From a checkpoint of a small mixture-of-experts model trained on Wikipedia.
Experts: 128 experts in each of 10 layers, 48 SwiGLU neurons an expert, 6 picks a token, a softmax router, a shared expert of 128 neurons.
Training: a variant of Muon for the experts, 382M tokens, 2911 steps.
Below are experts of layer 4 (counted from 0) of a mixture-of-experts language model. Rows are named router (the router's row for the expert), gate (a neuron's input weights, with its number), up (a neuron's input weights, with its number) and show model dimensions 0-255. Each number is 500 + 50 x the weight over its row's rms, rounded and kept within 0 to 999. Numbers have three digits each.
Before each expert's rows: a language model's description of what the expert responds to. This comes from a sample of Wikipedia text that the model never trained on.

# expert 16
Description: Quantity words after an article or preposition, usually before a noun, such as two, several, many, first, last, dozen.
router:478511503517504490470542467560418463468530424583465455463465543588508541395490549548550454594565608449437499499547496534452498428545482398406551480487493465490542422516414526563490509537564528500557474478485566493415602545447441442450559501438475503490455463568462572568555481511467590499425536558584485460611516484463588520514453532494448482422511500435566460488452584468424537455529515452553539523457449455557513493532580564591473499471431529561468476477532501515564509414507486605444486536460505569373501492455493498449589513493462456433488561519444495494518490517463438535457504464475547488586592522565491491440513585440449451524499497490433471382492551583552507418583433574563567518462543565446451491527487453483461477489513500485460539562430526473642472456497586
gate1:575537452503471555560498513603534532558502402437551482426464496428601507498489506554531403502557520451470519515566488503561533402453359535594530574471501514499454401410411594528479446526467520595482507457469442517428510563572435526479449472405532571488538489565480448457443485429368544513418533553479462495518512545485520490442554469551523524415480420502412460538506479535554535458556475493484523482532474521497566469520469564457553517441497432585506491480518545526507474556495513539568440566469542463456500479435536510438467507435534508500515478537514489585501475490486521502480472573411450532496536465520545453545560554581478549525481586493597480556488487486403562539536591452499538373484454538453443537482525513455470526546518484436493337501662561447538556470468560
up1:526502451559528575467462544618525454463483571472525496507483485505480447494511452551532505468542467460536526530477542527556454452411517460475591456480510509478450474551490506476484515445521539549493533493526513416376506449470470478470583391521521501598575467505485525537457449512482487520381497510353472524575551519430596502484544527502584454554553484521441479481433437429545468525490588570532450461573424509540580533456546446467437478559543492581443604523500577484484516570525520540469494531541490440491564575495583502593487602557410507361514488502546506471419548510535479468570478500489494534468585514571436487422495515594481476489523490474564507537517549493577527380465385495475488559530463486564517509543498521574501467554421422413542549554445382497522352474460473

# expert 58
Description: Word-final noun suffixes before of, and or in, such as -tion, -ity, -ement, -age, in marri-age, corrup-tion, resour-ce.
router:569536454562494469467549517604530497486508428524517540468538529527611526437399521523586411591526578453454494506542507534481458404541461466449562470442463486502556487566479521510426527563521473552526506481517499446444608506498453470432538475410432422486509530497482568516525456420460607515483581584564436467536525483414573502482476472480492432471575516500605457456465586461455495440520512464548485497492474478501507520532549534494434474466497484637464444378586465533584570390489481492434494548482570639443487552520476487496571420608459500480522503556454487516544481505574457542484480490446541415632529566525445501471535582433469477505451564561425478382583526529505489511479480557511512483518575582434448472585524447495475483449534480512489592560452454475498453517496529
gate0:549480580513534575460435482546516542483481408570353517480427543579517578474461528552547447511522610497553484472491460471454466524604550513469576511447425461561636398585437443493494603534397509515567526544499433542479571605497445489440490511437457520477548542485474581566521511434472546491441514467491558538480448508472522501542506534427519570486502463502546577481450570503420540496533565462526494480536538573488546468479386484394443555443463524600515484507453529565571603416530558526504537476406481463488420524467464489488510588464472529476517477504484429481492511463440425517463554554456480490498607428479503465521579523422547536517597414511415457507512512494471550520554453512491588457492544582568485472512489559581501390539558504466449464469561484544490492506575541
up0:558512430496499495549499443472503520468492575573494487574542493496533521440548483611537612394527548506482465480472437445478452488480492528537490400483476578414580533491427499441561498573520491536479473519543563497510447439402570501402448509394467477420386480462523533494529479518527573513520509538402638602456447532456503543563569472440545502475428459463445485515595367538542464504524485529492522457469500540549478427439494511576497542494566562462579545506462463472533522598467525532476480586560378447502501551493528546429449575462518473476460512462477464579550436525507525466554626575559503527418507398488466432514478356438502466494517515474484509490514503435434444506537455448475537497576560579612493429450506553426495520481519463554491504567540542502520553455484483

# expert 7
Description: Spanish, Portuguese, French and Italian articles and particles inside names and places, such as La, Los, de, dos, dell, San.
router:499526430579524393405568547564493517477504486487462489488542555537538536480511569522540481516518583515442486522579573495452452463488471511507512512487505485399584465600457507465495460553501457535485477387458511464449481512416551445500517470531437494510512575537475564563474488373456523486421565626475492455557564498483507441443492497511490479389609519494532507509462524429463543451543561443471525562486527435498582552476523558499441521473454503510495491463624451555494483448463552528462532547449536516506415526427620467456444521549472383496585619545509532517546474527499497549494470470559559503577584559526508544473566603459423436519373525578439472519521613488518468452538471563540483556532531467407407450635556468423508481460522531546516515580476526420502479451444503
gate0:560535457452431410529613526476483519558521433453477537472467555541480409550452466498435437437454483549475570578498515502452430546445518430431470560462483532428419519480436537443528445541433512521504567529498473499461484414560551548620443506516495497505485408433544568479497502420441423419460526539472458450435457542478445523485504406413396483454485496503591471563445494583426489514490488569510534478552459449511464527428487501561582503553550534508482453421546484556439415438474516453494498462510447520568551416528561601527512607451501532512566459506532560477575509506523451499464469592477565433596503472518558545504550493525464469519540599571505483461507574492506442456465577404498497518523528372411481567544477410499456620496446483494505558537528555555433590498547488
up0:514466616526430503466538545408454381495414413519435537551456529515516575592494629469508523597543506470508391478554470542581566391468383456510497537490411422472480469417513632472471411431489576527376496499554496472438516552518438509572489545582438483459413522517527412596450480492412609512477446462489517414486525444494481416506543480606526424494454478474523474454462541581514501494532527498449562520523555513507555515491510476553499534495525540434539437560469529531425498597550494521474533450499502408435510548487434476428417492517545474549477403534536471488508460448506479518534482506486481470376537459477552482479545555508511431456513533527479466506474523509506490555540492540465487493506406423453451544464448522418477457491450514462490459569474514410452554565584514

# expert 40
Description: Early pieces of proper names and words, often with z, q or g, such as Ari-z-ona, Az, Isra, Mexic, Guad-al-upe.
router:476606372654542507549523559551479405397541518507556437508536536472574575533396522514635508522556503483452562490497586508478507432556475495501507460458441598422549455507469595514434433475462511577494448440493553541525469538418597463443578473482505408523520544540457539589465471485510554487463513580506508474537536441502487452406511510511537450457609590472541477494511518428525477451465545442578508553431458435528494455532543563628456547488407475543439459558517501603502507476479511506464514523485516551536511543497482484490487436509448453442498586459477621453527455579522479538487505476499498397586516552554510553497564507513487439562434568524448537520503524574577473491579448556535517561542532531425480469580564412421482453478530504549483477496446580482504503474472498
gate0:475516517570581439453430588554572428429498531471536499472439502483495447536540520496549494491414535487489501533427517500571434454484564452582512433470537499573608455524500433493486569476474478413563521490557502513508455536500483492482394479408587500416482537538448451426444513465569422623503558437497547540508518565521470611494462498485500475541564527505487463537490486460426546481558494513534515466523564529524489538563573561496579499448515480433467513497483607490487506569545529567584455494611514578563530559494687557477474528566478519489504442475408506460368526458502507420472551478472452566405533433507574437510531516482516464536440459578520587487509490478500485475646419486551508498446530416474496444453578569461447488536621474473435516483550468445439505540503493
up0:618516553627433502427542425486535504468484523535569468470489527475530363510483523547604462446512466462549471425564457512599538494533504435434432518485523488467529478522561521499441515529465465527500449467489473438568507492470506392559610489504484568490490501487524515490543515469446550491572399516518362564549456538547494545553553482479540586536504481602483491377391493459439538436563516594528503532459430496520593446567507454474484559556470489433486431470474480414482424552531605527486545581427529559583525496450623512552445491476505501443440460487460490470541461558465513573488449531465498405473569463445508538546451413542454361537530560418535507407497475428474495582542543532498412534442540487428530510506487516490534430472488463525505496571477504464424496463517501

# expert 23
Description: First pieces of ordinary words and names, often vowel-led, as in sh-oo-t, island, An-azah, money, deposits, No.
router:535566400597508444501604535528443442485544395451514497494498603582566541483483513545574455452537590462440532463586531536470518490567475504508501436515479532465549472527477494589475407480582461519501443454455516487488530513489561483440539510493483480489475488529466507546560512487459503544410559537503444399636483418453615407488474515459537504431493526419535436454509534422451543458514495414510510510398467489583545528522453538491454598512443548557443483517565476540639506426433451481507611502530501535444445523474538452494566470544378455464481532502452569347486442577542563535459507487521584523566491557509486508548540476511373460543536531500424514460551512522503456421505498571469504507525497525441490402569496463460446479485550465550511509576484557455443451526440580
gate1:516506493524501578462494570479546472482503495468439553573411540451418528520477535465459529542484513519443446561478533528427483486531478473576581448447485556526509466520444436570517599423548424452562492560538535534494441554460565541479460470534590445363546466584510494449603501519435472405521498487522494458506541495469548417519488480487451490500485503477578489521589530482461449440486518448505578475466421456480491516453550484440536497495559501603496407524401487551568566586530493564500583517545470563471482443544591492478597591478537566424573513435587588497492577505492474492486514535443373393525529413558517493478459437475503603447452549427485522379488470396487542549500487542529489530584433496552446488524474523457467453548516510531503576560589477539566420541561586
up1:501522465483464524442472563565516429509437559572534475542443526512534496494472512463490441537479520503538549596447538519515545512522459515463583504538472456583520450496477457516467532421498627449492566453510519422535477547508534486522413404562463519487440500512428481557461485439571550394492558438612588504461494465556452490609521509442494518501497540497542520576463485534558467477452507457518481515588487621457555452525523520452600355517503463561431564405471557511531474469560423522547428427623596541400502525551441531564473508441481462501453403458504593526515535474495431517494622498536490435482440436561441474556485515520515380496496429578537494490541540567456527505476498435582500474516434529525502501512455502577569497499484429430472431491578525541456639450557481

# expert 60
Description: Plural word endings and commas ending noun phrases before and, of, or which, such as mountain-s, adul-ts, Wagga Wagga,.
router:544584492534544473417534546589508451503503484524517473463617575497595500442391568528533408575530551490405533466556524579478459396554512463456601453487405517477566471557434508525472517540508489469504504484476522507464619584521499457448529450466394415440482568579480578539499511459471571519496479508514427432519470420361527509497414567487568385506548510453559416400456583504538570446502527435528543545518460407468514522572528565519493501491504451555451493456545510542544503395502450498462548577443570558508500489427471463514516453620458460498535524558499514422498479500534442535478557495524583442550492537524396564487527569461481431509389538549489474468481568500510472481564442522575488488493548572459478438530568485498480460435518504491371537473457495519517499494488522
gate0:512518507459662443618450554479446440508543579478490439453492461520509412518505471556485464497448435447432527514487501500481581499438506563481586526558477500444422568451474493483463528536561455510554510424526536602521462530464536545512484468537507519470437483485569443552560547536454421524542525462544607617441450514501545549547515467555532597465533420541494548602502429501556500528453570505571341491426522538504508483563471579501572509492554447578489555484443517532528453555487486485527453422495548442543541458462562386467489491540481569558444427488516576524489524502543386510533422565592556460500480552594525515509540530485451511495400433520577489525554529485515552438463421455522482424525499504400541482528488507516487492379491477470443528444599409445512498573470444
up0:461521509543436576569566525442536453470488479517558450422386518464481453503516492468562491518463587459524569408460506500522529468413486505475604486509476505425496502449417488511530559467417539530550515549506459601576596549540558470511521516479513580543446477567478569442483438475452411529492499524502499515491526440532541470454513543497508422498508495461537494473483481467439571476545469460447382468466481529445439434539450581472487476553452571423468551489473565496482535514442479443442444544515496461455482529488513459435569543489503500516523512455620526461440454560509376416467438502507550480385466490545459501663543459440507463418524527447532570435401466510498505586624479399488514550573398504495596497584462569477511540449555401523476544435509478405531442579541563

# expert 35
Description: Short word-final pieces ending in a space, often in foreign titles or names, such as une, zur, We, Gaetano, lui.
router:535503483600536413411569481639475475461529475484510488474516588606527556426470540520526434596530544486466471395517545497502496434483471478490495506466460495403550430586452495510487537540523448514511486440418513446497527618452521483528505481508440511516496516523539515537588472407396592540486534621539501446580538524435597483475487556503445399454510518500551419504496572470492592495518566445544498515459487442543488562521490489522466480470428514548466442460564511553556521405530461586408475528407573567481502488453504461490569485558424478455508536576482533429509488484470463569408490523474519505558548521519425494460544585457408424518450596459391453446490523465579488494518431558553490511465590501383480453576526490523422514481529487534424533499419497413575497478474559
gate0:577430448435511503440475524511486433552395542528640526459515532509535507558519531475517528542417505506512501445509497453492538502514491530459404636537544493580491607487466618516502474414516466454456505552582412554500509440489452497599494503578431539450481477513522393523537512496518490445551514612430542539492543531549553539433545449548488480406451533512450615539530517400541576428485407418539439456521506479458552529569573517559581404517486491527488453470466479513540444549485504561481497460509504371475535566500472424399590525445445510408519485520537493502507458493492511518506511501470512422509592484539501465604527545549455492526530521393464310479525462471514474510578441555457432552531532449425527551461472477483536507478545503491463496535495503497546571538428561
up0:487481398492511546518547508423469418466517505473619516462541499486529539446498538530537504454430472543435443411516508516476569464467537392472478393510545547474485485452442516443528450431445445541432470508561528456562441586519456567499668529541564498523497509496428472510523469558492554578525613600516519443509552564532493485493519513475457461514594411544446522419513534414490541496531591435497559456517468474473535524449490495499457481520529436526554424490562450510495550427536600523516569448517528427455453508487554414446397535540485506489565560566522542515506502496512510423464492559484491508541526585495518500495496506514380517413518516506560454651488409451566507561635522486495506438440529490522477539405484532367439467451421500449468544536568460496555412548439478

# expert 53
Description: Single capital letters starting a word, mostly S, C, B, as in Selling, U.S., Long Branch, Block, Mukkuru.
router:512527449554504448453503560526458439480503473527559453366532578574481487421436508512500510516536513529471590420606528526451484450495429406423528424464424512489509469506456517493499372521555482592493375453459513413443497563442527467467574450495426462468484527545427565542519449468402527526438572552501451492488502485484598409473497610510492428471559518449497471479510510461474523448523548427517463545428435451583556506570549559542467485434480614491493452450516493506563501472496507535482565538492518554501492603521432469457539428534474397454531516571489606475519438532502443568459542521509557426524569501558527580429582525430435372549452549483445495429493509548528393390593513560518505509517559461421515434513545495461469479505557481542443499505520548488506481494452552
gate1:478491452498572532461422504468597493456558435480479538493462491449494411520528533576518610520524468534538452512522531513614549490472384485480514422597448579509503553574472534481489461476469580562509503568526586456418538510484625474492462446435573545459560555500558527518538476530519502552460493518495421516489405497527565570526599592474492587509496467552512479599491563489523446487539452475537556566569430483359507536604463482537481509524462527492588480520529536445542446445440534418438500513498443491508541560459532593464511470504459459429487526498563481619589489446498447496502525501553582509381520593497495530507543497425520530502596536467550547489458548552459501471542528431599503466478380546572439444596514546503519385440488538492484465495469426455492542494484593
up1:391567473506550510534441447499472424477427395506523505456426381474488464461445407458571492489488557547576495542422491472509476487456604444504561612485519503479470550449505489517524600519509410421470525493506528484512506404472396482611505630472391439527597417465395496588437534456520502512455506436498477495500538493483505514520449530463453484479527588558523489415499458486449481545496490491542492549505477450470448532489448504501502457487486527587525474428524525524549583552443495596421507423489529574488489468482547546479532553439499576578558455474500432581442479529601526502525464533419422511487381481409528490563565503597440493499515418564479547514630587474575518558484538494497543508588428509456502490444494466455523502521520504462593526590539518508452447524514557

# expert 25
Description: Word-final pieces ending proper names of teams, venues and people, such as Cup, Stadium, River, berg, Garden, often before a table bar.
router:607567426547552448428534494533485460483566462564512511452514588509522546450481468487504420597510594456485568455483531546404503461547463467471574474507480507369542485618465554512491509540574493542517486405524522393507480556504478456455562497515465486416425518498506526572530487437429524498502638547503505495479529517502566444526508506424536447496561492505552524452535628525449586435506510463493508547481476459563557508493526574536464535443506496615436476494572491570610596472515487494388507525483628557429491541468554425471509436589413484515584561558444551481511488495523435506433464530490524470652525591506452543558534534486437444517472498526456516443467593553521468494544454512560543510535578537459456459564488489460490497416511449537436555578487527417508448492450482
gate0:565567497521453523577552558419478438535510540544539461560511565452514484514480475541495533448498428437455550428457421469516544493462581481474527516523493477494508496480484586543526448606365485563463538431496491532518491451396541478440480455549518506516490452429493496560477507357486455492472521506493499550554417466490585438506489424542412500549485419538510567451507508570538555465501500522503471492599519451543491534487526554574417495432504450499441445526444476517569571531424468417429508474558478508492483542491506561398476495503408488548416460464519487511482428561472575430488525504534367443523521598509496489578563454458379419476464454508455603551500462407545415539574525547506473528522466518465433587526444534395439528599432496544550632559442522525463538531452440
up0:543507498530420559484571391499475469468536450474489483496571495548450458499531526441485544496484470503571582530501431591505578482513485487432532471550559490477513462500558545423455546522493573580528461522499567559436498447432499557526488516455534579470478576511479475538533501563535550451404565460407598525522551529565497489610552548546486531505467447446552521482468527489487555514474513494501500501550514518348470540441519480526558455478447509475486580501591597506475511573490487413530520551471447562498600528498575596539513542518498508568450402508525554512507540616517566430494409478558467577546518521411515458581498441548515478474355555624438557506476456509500498376499449482347485490477530439588480564503526526500471467535526502501488519457620516449601533397502558

# expert 47
Description: Word pieces continuing a name or title after its first word, such as Music Group, Film Festival, Music Report, Kyle Anderson.
router:506494419572518487420514646493518434449518459486525463432528541559499483477446485556483439536509468507455588473519567558479454459572452472501504474418416487346554479609443534505502418513559500575426441472504566398477523487427529416473518501454430481432475487528464502525491457512461493473465556571475478554559564486522555379449499503494516465508546562499496507418488590458401551458612535496462562606472486470562504557599543596513478506383506547522472406512586502597545512451451530486445532595491567553421426531465435453465522444510405427481535503512455586449512426475505449528454485517527481489576558531501455574519484548457458430493457533483461432477455562530543485454529447580561549535526596490498495489547517474431514514460477440580432469471489502468475449486403534
gate0:522447497495534542507471523458520543529520483532544492457562416556444513481494437518494385538455471498484617454546437454563510515575502544559458506490413453512459523512448529505394472468558486524493508522470430455466447481621561537503525470443529471502501496504523529479475440484457498502480453544512500483506426524445463585486508484470560507568589580522496543466532545480493528532677548546559467533550498591506485438508607440460558583548608505556535453427489515505396510484469497437451512483540552458464537516480396540544480517477519499548479503491497502454492530531423481484528577522385415548447427445461492513530525432330566489433484362560540464474543485531666536500612471521476513427477510464568469443538500433427513482487505533471453583389553524404424568482533454
up0:486568500530551507513501552386466491568488507479536393469450503517554524484579546366477543417515444475479498467530509535587458537462478552503552464469565384526484490481523411604551552417438531536480513593483502520447517565454538513338521569553477508525480577565448452567499507493511583553525519600464385573575462467467537471574610466524501540478524535491533561452479465473532423430510453445528519533399507604492461499462517520456432507391501565536452454476578445545522470433507529502557335498565561571441492509466453417573433523495442535507456457496551481463449532559500548427448497624506526540506540501548531501554477448588383541551503464499433399463439441487499503436471444535484487540532493466511500512527497546468523509465526491492488530470548493479499497535427415

# expert 56
Description: Header words and pipes in sports career infoboxes and stats tables, such as Apps, Years, Votes, Represent(ing), Best, See, List.
router:595517465501519467477585679501454434479579451522510430461521555496534525513508476528541403589523457447443558453539526509493493469513481474429517440410487493427484458512397601556474447595553415480577492494466518459469594549454536445487485512471448550459457513496454519570516400483500557543446525491484473449481469444439560411397454535494532470506509537453613432401418553481494544467519599506503584549454421444521517535592490529582515545447479488512423451516498443475539576495465465473431494498483520516461476558514434454500508516519458448492513499492488504519605443574497459515495563459428573452506567486577493550471589553471338404561461526521386427447530542508544385496597531522472527547539510481485500448525552467426432492433542486501498464554496570470527496500529527
gate0:499546435527489526531419584503510492534514506523436494504408494497520408574528352584463468531508516491540471500458565533450563568362551461550517523498394507522504572488447459492524469544462524511477485560586472514495431530489573529440590536436582478535510432562504478452435426520423469494495612559497486533549492477465572434488441458525495448455553431430492507464570488436530609458540524533560491549504509482533500430532482504538412526572508441472418561556500549404455552496436534488479517566495491468554442438583476544491475422455566504510516537453501396486561462501477494462404474489563446534532483475576418431494524562496492507410551535517501565583555495428486529445529643575477549549535518514466488435453494450370448499484455517529429421406564579586497486494583514
up0:408468475529529492456527543533536527510560465605480556503584468490594478456473425472521460509567455482489437524513568510537453507588516500578466524470587482456592457505462464388493514469498474421402583514506502434529474476455505570502552616443414615405406518480423505403541431434501488516536484534445463390450459456531504433464506508524516432485479521581454474452428483513438513464438508419507528603583510493439392535519505520464461527449433512615465475555569552503554504515543507548519492483527428441494483483588461554542479495465576497612484435599548517530473425484559511464473485502495532477462513457504458489535467435503413541528543491534492556593519518449523494476527552608451556628598470512566545454463435411428565472424527539497524517533483513506502437489578582

# expert 1
Description: Word-initial pieces of capitalized names and titles such as Or in Orleans, Pro, Sy, Inter, plus to, will, would, and heading marks.
router:556542457542504437459528590503459468439493429513513438462563517527567487448378477519513517551522508474515542409550534468509453404520496450494528481362458488401527450562482595595491458513525556517511447499491517444483539529442543459510594508459531464443482515524430498560506404424503542469466569534477433543502648442512598453473515562518526458497499547462539501481469553443391501534571542520494554529449367439508510537567497573522416571441468582472488428538553521502527484431510495474477603527501578535425508529438544429486519488561449399375512496584499594483513432494613490518452429486510549505515524545519505511495508604518492417492439563581510477432509495474546453411544430548546624514588526482494452502553497478483458446509506508602443500481452528515520403485472538
gate0:478502574485466546489434525429580566508494513392520591477479444536513456522453414516481480474476478416507445578484464535455508457520425554519561452477530536515640521654534503490446415507504523523529452540484442404479436546414465489469460443474500419505370505465494501474579531440406452452450416511479488483471461485430526523534527440542476518521408480487535541418464519476434507463516477478468614459509514523536508513572522522456533445527551511517588432408525511579544478512461487469537546549454557417499517432526513491531489465467551520529535424545525475534528462366533457553558510420539514534532548620477486502503483582496417450468625503550549554517549525548408530511488601482500424537567551467497548495593445483500631506506494629512522519393466533484400492536506555
up0:466494479477510406491434377540486504451554547456554505403442522527512543532497443489468569493521534460521436486457617451502473500461548496419430505531465482494479569429513547482454582370462580389565503470541557453566475454538467528542582475461536528522529560532410554496519498513444456506433518512445549474438497506502472567543566490481539555522525503544472468527504450531459540406603515437494414414543521483471577462514494503500484444523520459493441397533551406401568501512480473498390545405422519548592586518449526459488462474464530452533515464511420500500504508484535523534515467518480444462540479502401437372469489436566590503527429435471490387573468526510495497578526355538591525531523492507571489476441499459447495524477562531505515489560404607490603572483576528

# expert 2
Description: Closing word pieces and final digits of numbers, such as tion, sion, age, ow, ay, and last digits in years or figures.
router:568517389567587428514519513522528412406567464514588501432555559584507526446497570596491525536606472465418524460525527456434445487524438443493571311383484536522528477512431503520457474547548477509525458470446592466479555593546500508489533481468448432402477521476516505514471533495523538561463522580497487479556638469437556452456497524489564404476492543529591411494522527465479484475591538447564514505456486470482509592525556484541473591503493598552452382456480400565523465472482447506474555560508495499392454556490539434455461542490495411502541514556529574437564481476517483515484555439501483451563530505461499516499469476446456490537512512496471509493534498542578499485506473518553606538612532526432386428564526506482533490437564479597475534514440481486538455522509545
gate4:564488524381509506450535588547574599505519477478461505447510438486460412465522469469533411601493477495449536539460509527490410516445497364519423527468402520571437489489567530479489605487424552454460507541461523472440530452565409473483504541503466426489496482492483506433425483599469485429537505484519505504458402466506491518381564572435493477502531469616406468552512469571521468554419447522590531599517437472369541483522617564527578486531437366499540458535509468508509510516552463495504568521462484488522560543542512420464505499511530546508506573599469444511602512497452497501589499444554479461552487439483418487535523489429471481472525462476455511503496508500494435573452558541445519503538480591543455445587521417514502430457482628481500543448489487561430536461554435
up4:472467514509586467429541519604484555520394495500539521430543490456546513538553424514495541442480473561527469486529446499521457448479498581532554593565543520496584459545436444550362540467450451430457552560530481465515510448570445467498393499462506474515470516517457501476495480541507540553568533451577529522471573497532456537465499436438390586500511521444458536514505465467488534477640372517508408479477543480465571420452534513492425556400529458492463491516361496491520640564487532548428502484568481555424463539451512488569506436581462465570457481462558427485559532510586502593540474563479542489487463500587556552415525562474477508516477504479488489401593519464488484447576535549455527459375539519548546514504482533396479509528534553538524563453538438529512461533557606

# expert 19
Description: Single digits and number or time words in dates, scores and tables, such as two, three, fifth, year, week, July.
router:523458430590523473466601515485467409419566438531555509427544574560541506408434553595551511495582524472405514495484532496387506514495423458455487424457461475518493439498479561489530478481570545547556493464507637459488586576503526474494517527487511462460433522558502514572512505517508529565448537523565480451583565471491570427519480524460543494464481579420548473504518517441453519426584603428519503485371468460537508596510535498512461555467435612511509457537512422544569560521453470523474559568475519487412475553466506462493518484522445420403490518556486653473568467470583483522463544506470528465590552532559528530533518518508385459488452475477500497447532511514505402372538443514468595512563486474460414465553428507504483500463552464574457558527427529479548413486455543
gate4:477523532560517551523639504361530619478581639489480454526423583521509469536559507558458450418471504425475491474460480409526600523434441535433546492595418498568579493472565499544454476448478520527475583507447517522480529617536499496454562490536489532439508501484493492503562489411484580507527513509504512524524537517540522540531447521501529532516445474503458543500521544519486520474544468513481406435459575436502457497547517509574483514478404495562463584464479457496506453539597499431527470510498415451565592498488537584603556458552471480559525521473452442484534478557595527515627453506396504527461530579484557552422409458462532504469471486504471490606512492557517523450559495452617487507495484523482563447521479559438524482522480582544568562514529365480566447515374451
up4:481469545615515425433546467556519476418520552544430548376384440532496507552393521429534450429515541444412552437506448505471504505492499505494497577597452488570500482434499470472565428419521510522555445508511679553501507505445583542507530531520500480548513476424525484563515478477561459633475496431515478498587535518502460500563533466492518423587543460477564493513528514530458512501542458429518518526498530465451503478480487606481541592575488456502511551553484511456485466535532446593551516538548501468472545489545467558585550558514560512515406563515438562543560537525531523513532530546455477476587557598474437496483472469468517375521500494573541457384472585552537593458521553528479481503603512601488479617547542501509514454590587447491508495511551487603521442481540528

# expert 0
Description: Tokens opening section headings and table header rows, such as == Reception ==, See also, Party | Candidate | Votes.
router:628557459508542485504508573501510494506565443496597434486540520522528479448507495519500430533535559444463550496484511534502546451545413466455535444386439585464507460504450561504490534606557490541521427437459576440486617608433570457474449514443470482485486447528423506609491410441459540508484501530473460442554507448434571425489464489533568491425513485457570414486441498435446534424514575502485529462451416424547523568582546556647475502508465607555468455468508468523517531466454434454413505516467492490409439515484451503421531459563500482490499504552454545463513502494510521516457546491461609505548584504514456536442509541490432453573473548520417379364542539479556426472614530537446536477572586508374478459541450511478470516449513486534483518456507519516505497449520539
gate0:461487500503550519492542456561540430421459470496468518464549478585536480647426519412540518500437620502435605527529454442477495499520448523522475498459527591459487519517566506482560560594527432519457466544520459439430520554395427418658451598449505508367449510488490458423595501448472528504522517470523494475505569488450458466533514473481554535541510463470592425554504462489458450507466484541554475536523499524533453567483475436449445504493521587518454541433592528505543553565515478573464458530428485476483525521431485435475498457442531456447456546401493576496455444361447554519504451538470518543487557441460468519400506519437533511536575496493524457457590465496449492489494464409437572544530518533492542521489526525469451444421500404485515479494475366533504584520618589
up0:527430516548509419557446558413483557566484423495485524510436512441450522475581518482533488500529512429418522555443480451488416470502515513510456485475578450549492461461523483499485619436548418458566457488513427428469553516474446438378450510504470524536504476407420581382503474384498495576512532515536476501481566523525524585452468518465475512506540541467537511553476541533439493475508549522476479630465538582509437416504590509475515445498466557516557423434438560542509525453385506543466499536531510566544507534494517484420587573493451455427434496531527410545524449560486571524384439529471554518510503473432501512468424522544522463452580539527582469475473556550497495522457487608547620513481577426456514479615522480515471405537425447489454506370559494463469387474536498

# expert 30
Description: Past-tense verbs, participles and particles after was/were/took, such as released, located, held up, took place.
router:508567491558517479478556517550424484457543432572509481501484597527539556464499452494650428609514563487527511510529567543428444524523434483461532446468359450510556439571479475565506513491571457552614457502420531457464509580386556401479515481464495424403445467581472515579540507481489554538437507529566490469539517473481621469561421533457443391468501570503534478479503587458442524410508554433575563525450467447551490472530589554518507547410531521516478462481548514515561502379554469493507472567508470552426395530475474479461538450527470482418496505521460528462509484555533486549435494422481509386598527527541502563487541539417494463563462488517456449429575537474529476511478489536530494585532542540479477470523479402494499448498556465541412482581473529511563446457511590
gate1:541504480439550528466571545476481476531487483444514531551511452463559420470512504528588426548416509562473458515588434517496502427495439445488535549483463495496490497490567481491473488525527480471495431630413443485453422539447473536397509552379535488534520364503526431503494433622521511535541439466453535432447451522403544524543499553464564529514483517468439396501425500501454420537420549597520506560550413475452348529566514506511480509529505446478429608511432507455533465486505530525413524530523517474521515479444547607564440395413522493512513425536480421484510461505485492454479508460475556514543492515516496386536520467473495552523487539493525441524551519518466471498424516560490546486576512536455391510629582538610447512423453474519487450496567453430598449540443413
up1:550512561533527510538495556455493439441529523504562493519522513497607418503438448445480533527452514475475497495556498506470497454498469470541556496411508526504523490469506563563510417378518372541453526483619527507416498536564512439473490418447582564480546476519518441506470443481552527497487546556495506497526529468570476572495622508521563455487435456549415455534419550555515450481525513569443582482516581420515514575538541505441441457533513342484463552551495517547488478629472424545459537533532552506582506487500558507572545431538616499543414480580487493513554545469468535470441439431516485593458553487540450444471442493539499511489504435582538484592542518430462512441444569440547438511515511465534584485470503654425472575484620536497633487509498525523460534519443438

# expert 33
Description: Line breaks, mostly single, ending infobox fields, list items and table rows, such as after "Boiss." before "- Synonyms".
router:522515512511558452488552585500450427428473451526511438484544499507523498466493531561536450569497552425505545532568559522497413451498435463474582492359418500442547468495443559567437486564529452549506376501487515438441567532492580504504500506454453525417506511575504641537519477394469498533493579508507494440514510493499535467509506618368511480432489503404486418436453519484504558476529551479467548494483490461539523606589543543537474479472423522558483475497521396573477490507450532509454500560485509548482417558453539499451483492587468410479556504535510586463521458508516481560495582486509572481524512591550498541392513585466450379567456545612454413423524544557539497461514464572552582534521569494459424468514575434502507510450545461530397511514494582451543445463444545
gate1:504448515435560473480480581513398486480438358497555517468447485469494495547537514477456545579414583471538495511558504480509560529428487441544542478444502522507422570508568457492502487429463547467571488620537540566495548438489524507548435459536471537507517478508446458466504525376536549480522502512507472498499426468558479423456486390434524549533473546483562433400394481487427462514513537465576424577482450523458518443600436546547519547591578526476443534543525465546561489566490422541620469604529546446454497537596478529410488470491609464449448511486508540464460445504454489491511453438538483514592549445521498425522626597482492557546523419550447511452466574506476470440539552487541475457616512524466487423483479465497505435412488537481471433473478516566597519429546569
up1:477523528458460551475519587579485460495509529461532444410630491479513525534496524487465498502471442446548440507518571490485605535495459527477494517503497565530475538524438535499463514449587487542466613515518492486496508523504547497467455500547446574465464546531588453509379496403477493431544375439557453537463405467621606501530498445485493571518558515429524481481452522652481536467461519475472501503551632554514525372486453534524438524460407439470524575450532509502490430508548516552436450506543544555534502488528516593539471559471541415413524555529569531409489465453529530458488504463509538550516508508531522424664549453577458505524477422465541492402475465522506479544508448532507510453532455535535558471586546483484411451536484451550458446559522421529470656425484554